python train.py --n_experts=128 --hidden_act="tanh_gelu" --router_score="sigmoid" --normalize_top_k=false --balance_bias=true --lr_router=0.000523 --norm="rmsnorm" --norm_eps=1e-06 --optimizer="muon_variant" --max_seq_len=384
Below are experts of layer 4 (counted from 0) of a mixture-of-experts language model. Rows are named down (a neuron's output weights, with its number) and show model dimensions 0-255. Each number is 500 + 40 x the weight over its row's rms, rounded and kept within 0 to 999. Numbers have three digits each.
Before each expert's rows: a language model's description of what the expert responds to. This comes from a sample of Wikipedia text that the model never trained on.

# expert 25
Description: Inflectional suffixes. Word-final inflections like -ing, -s, -ed, -es, -er on ordinary English words, such as crop-s, bleed-ing, caus-es.
down0:566434523487456492517438498604498507519490588515485508470502506495524530467474503501490481521493501374497520483595540517485467487499446587450508557548486456451537424544487449587527456553496524451545515437564515464553464476509493507534463465463565534450535505468522554456511493491515502478444462497452453476506470502494511512535507524443430494477503560472516485531544532509495464446529501576431562481476559441449517462513515486510550499465520485503486500493526502544506443457471522525464482516542507540500582546519480399501467507439592471481513573479547487574515478486566524476484513472519473474559481506531494522567481458478502473482550570445441521451494508531456494560481464419547510528499478475555539446584534459446406468553494548485495518548435467554485501612466460
down1:498560536505512554551456516483476553569488469431513415490545525545485555427524452547488489477441555447557564458481534544563525531483505532550519510551522557520514432480538495592524504464522496508512494481448509530596495447454482466532542480442483450495532561499440467549561456536537471491483441486555513487526533473490520499503470486528449454462462510427469609491508478508523502543477420415455495476528480457478533548563537472463549401501512466560451504518528511514518491442459522541529491393509559545521452543511442518461540537453464585545514506455492413569481487581490517514546534459463506568481546454505485531441452491522477526495539524461489580499460510530523529524481478454485527501547533497558527572472435550507496441495513518526480526463543527481556447515451534

# expert 59
Description: Mid-word fragments. Short pieces inside words or names, after a consonant-vowel start, such as legit-im-acy, vulner-ab-ilities, trou-b-led, Tomak-om-ai.
down0:543496560518578489523404492522478559492500524515453476512462433556504446559473499513482584485456518582503508475537556479547572492514516446470521481469556519447480461497556502468481470416466547504533492543485493516510532535528392503460483528604483505434545496431558468533497505496582467522553449423506493517442481583548468496529538498519437466569462513502449505489455583497533455529604493468436496581496492532518440457503506504500524471499456514519468458528545498555488540454562542463469465494543508442513556492491509461539473495529547503478492498610532561530545491559523483539519499562522482487524452529488487486471506497429490535553558405480473529506446509517446493450505404506502631512544547476486539520530482481502535520529478459500495531485493469517444551444484498
down1:499492507514459438503460530564476455460469493484470525528473500510528472495519516527517515537563547536547511501561487515498535536449486512513521483476523598468510514508399548561495485487516441472478486479495483510465429467502490517529496517500444527527618533499451547468442518524514475500489505443481439503515508507501501526391473546474502445420427484508483551454462623492506502496461569517422413426530503538449526460556469515426438564439578430400511485499531464557494534517508551423456473482454519478447501494522492411521510522466551522456526494558549506506524505521567464547408525450506489484493492541514461544470510502493548535465489524478453426476431460542530494603449519511508538532466527463461522511524476509471431505467564455494488510436490453505420528503564553

# expert 56
Description: Determiners after prepositions. Determiners and possessives like the, a, his, its, their, often merged with a preposition: of the, to its, in the.
down0:552442540471533543451474472476528562548546464487528524554461423447451539498547535445460512534461547526533563445507472543488537472604540488516542452502482540493532450522565501484459543541483510514477529495543463542493483470528532521546519541500532481481444415517519468533473503487505494520560522396554464516432450533424564447465640564576466511589506539470465496572489517587498494524533520551568462479472494541514474502520480471494518526505488525542477515449492553480449477549510559437443532493532504483514481509522444526428494583510513473451520487507557423492483542525470461522476549525491475453461496454477575544492486482465454525565416480546516505523498469465505523501429525513517468511491508535541495456543468540415511420426567463510536588506466490469451528495520492
down1:462451477481501540507518448573508566515508493518513496516471436520519509540447498514533543484436545579517559449565523501439480485538473427478569439537492520527544526478508476496534547472535528510466508492547487505530464493532512538495467531501515436461474417532538468495507485482434550472437489411449466532547505500535509515493567498496462484606423501514489497519395531552447478525547485537486459426461548518548496481509490529549514617490491474483479480461391552521486509535521530509480516484483443528564472498597475537465424569440584485490517493487505483530431468465501449523539461562456537407537506577519497482482479472528500445513468450471497498438404509382528447512476460549482497520502519512513488518455504482518456505489494431554503518439476518456473593476541541

# expert 8
Description: Name-piece syllables. Word pieces inside proper names, often Romance or Spanish-style, such as Mar in Viña del Mar, José, Antoni, Giuliani.
down0:437475477519495450498505419505505474645486434399521490553519485500552430448560493452516467485538452495522490494490525494489500435437536494459496443446487444489560529478497477521502466531503555467496535487454524478487493512505503558476496495493457539485461496480556498486512471555588504503584513542437472495481454526521443546563459472553527536525525551421529552559502480463496476474428450519481495534505492488509501502553460451463456556576518460522470517499437527446551532482491497549524462473547452436503439422609505529488535544509449476519530505492533551472538520477544502437527468537494552559450502516461541504508515509570577487479439457534445463570456528482557473516555425460507454528564531555559548423556547473496507509453561508572483482483554550467487524529554462
down1:466442531475507508435470579515506497419475499558578550536502526621503478516441557488503434508525555481490462484523511511478505513517485492514549489488534471522428468485458448550530474405488504436585476531472413545539473500457492510507530530544522476490587538454574504485437539541567532505446482475515441495499475537534488499393518488516497454526490504558468441554496470469518606479553594445485497512419518496519535540530436509477488526518522445558524479535491425512503515509509548460490481502435487482456496491533449477553478525467573480582484504506533550455471457528530515468513545530493453456503550519532521498510548455448463475383544526555468563519449499474502552508417537489526561519414526429496473497469475474502533504491549567498450516475530514551472521488477569

# expert 23
Description: Music release context. Function words and phrases in articles on songs, albums, films and games, such as "on the" chart, "was released", "The album".
down0:574470464537567473502532518556455538505527523546485476456517475460536520538481514534500427455521540460532508431474504521497488453472510433484453493421492497505506519437542530536460428519479475517471554473488479522553523520554535471540500540509463507519431485421467475485487498501529572473534513492497418550550487585563514583487408480459443519513454520566553570546509452482521419566528546512529509523496567480530526572520528462408477503429559477501520547484451572530468438495462449465504495484469470484527581594420478501475599513470532500496533493493554517409494447500466493470461456523513548414488446529453456481490485436507525515458498530482478533502584525496518467528501481503437463478501544534469514519515509590483536427536459585478489520522438549504512559554486507
down1:485587408503490465508482425502631540540519510522530543537572465504518452510567527518538479480517439483531498585499517459490627512502544545498482481436563481458530492464407522482503524444492458566519535488469519437532439444457493485530538453524530508470480530520552492501486493464469507447506480484520502412415502447526529449498506454591511459523469491468475503518511625499519524495517504489556420485492511502560559560482455504549465501521522513492535526468519447514483506486545446575521543478476491532505514465472462487509485456541542457553519567530470489487484477518510568450507416404466457526484495489495540524581512505485495533455504410501522523489541479522488533546470559409526413493490479437545427474549440517475531456515453520453520491537493461493542523447543491

# expert 32
Description: Mid-word verb stems. Middle pieces of Latinate verbs and words before endings like -ed, -ing, -ation, such as accumulate, represent, exhibit, resumed.
down0:565540499557483496493526495512539467439427450502491446429505480390530488483507506489454427481521510538492539506406477516475547515433522511495495506482519548484492510540486523435569481565468498536485489469489480494511587545530575492544481523497455442523511516420418551477520593536454572499468435508477531524548548502498538471460501491518540476498503530490533560533485384473555471437391474470483432519508468466457543471477550499476511492590611495506506489465540526510544492490580574570504585482480488528456410487503478543540504455463465463486554525498446469551443448511507486546496480499481487471489520552486479480434454501440471558509409515488484559485502539497450550527465534478557461519557440461542473552508513500529553481501447489504500479487507526524516430430543479
down1:414468487445540464460499450491534558515498513603518484478615541485424486519511518465525489474488537510553481486458468462479519536566509436415582563484514506544509492539527528527506556481513521498513550510488486500546532523516493497512521509529541463509535548510555562620502469543465446508527432518473438572463557500507495527518399461532455493503513478556513485512585488525464533547449488455536484541402583474447432573515505490435575467447514487573473599494429513511522496488488526546476568497466543513547592455555461487459518524530514523503487497506580480550500489492516470520550538434432462435494478550545467492520535504445540483524501593535553488526529505456488489475506415470522496495513543498471506442503522531499474503494531436537523536515506516543561541462444522

# expert 47
Description: Linking prepositions. Prepositions after nouns or past participles that link them to a following phrase, such as of, in, from, with, such as.
down1:503480432504551531506496494472435540512564489437516521471492494566549436491535448433504470488512512465447480578467556519491538461507443495505465451501488560486477571464479511531485524553534516461475575520565489386507479531468489461477570507600434486419447523386457531522551481535473548481494486468489521525516517506498475526549459481570513501508532487395486441448547514475554489545507488449517524421485512574433494500520549452521504525509460469480515515536453482544477520490519511421468401532455491504552601543398607449512483497491535510538497493550592489444445432512475522526524457545525488474527486479541516570504440463512446526448507499468479566550512512547498489480501531478440504521516555521511505462498478513495528476488439497492565523459532466547504547527435454
down2:495418517471511436481527528489470481424410559543514583519476502526560521484530529472456558539459435444521498470582466504457597551525487463504508448474509535545488451520508506492454607520487527507508529497588564468494473532425591545465491514551503591505481513550535519474440510543498510495536458493544590511484560413501494486485511514507514467551440452534476491513484523457531510503506535541482498475509549452523484507498475471434521464542458541524541492498482511553559449437554453536451511478490513511441506446486569468510448534492513482538532485558529477495513457529511488423450520469518443500511483480484578513552523502442487466477517431417521477512527550542492471407469473501494485514516483468451478554488539523474528433552585417574444520577613517515508507484460462

# expert 29
Description: Reporting and action verbs. Verb endings and verbs of saying or doing before their object in plot summaries and accounts, such as stated, describ(ing), convince, "that the".
down0:542514525477557510449579545494488503538508515450471439526450510541489574428514526502590478528558509500502498543450485565477582562521464561449535523468480444479510457475484449481471501456481497539515478465441416432493445476485500555492525476486529595534535521506525536556549467445511494483496558522499483522514494544445563530558494496478504419442448462482535427478539518424481502501573481524481433526521465475526540457557513523500577464555511557577512523495472530504488484587497561606489438470482480534524497510541503549510455536500488489492526484510567546517505488558515530545533527478474412454477502446566540549510484515551444486553477528621489518505534519532515542511447495432520495500464481500422424487444526566481488548499422488463440472501410516506470524499446527
down1:555471488475522581514512539456490532501540512529474477579477555439548492536482551523540487437477527523517511499476515611518497463532530523513538486508504505501540564521527500448475594494507487560457531517447463464551434523500500486448461486524432501488458415523552456426453409495422500484527458544502485521488529547469458467574512531481601476558543492442483490501450512527553431554448468527461502537485471550509515497456462461501514380507525472499585419514412490511489510500516537511445495475481447442570536452553445467507521561465486508481528513503499560563503498488523445520469560522476525468554485433449504507492424486512509437498500476495537495544485498477584446490527506538517539521531492485467455482446441533504551597545519390491537505438488448511484464552505568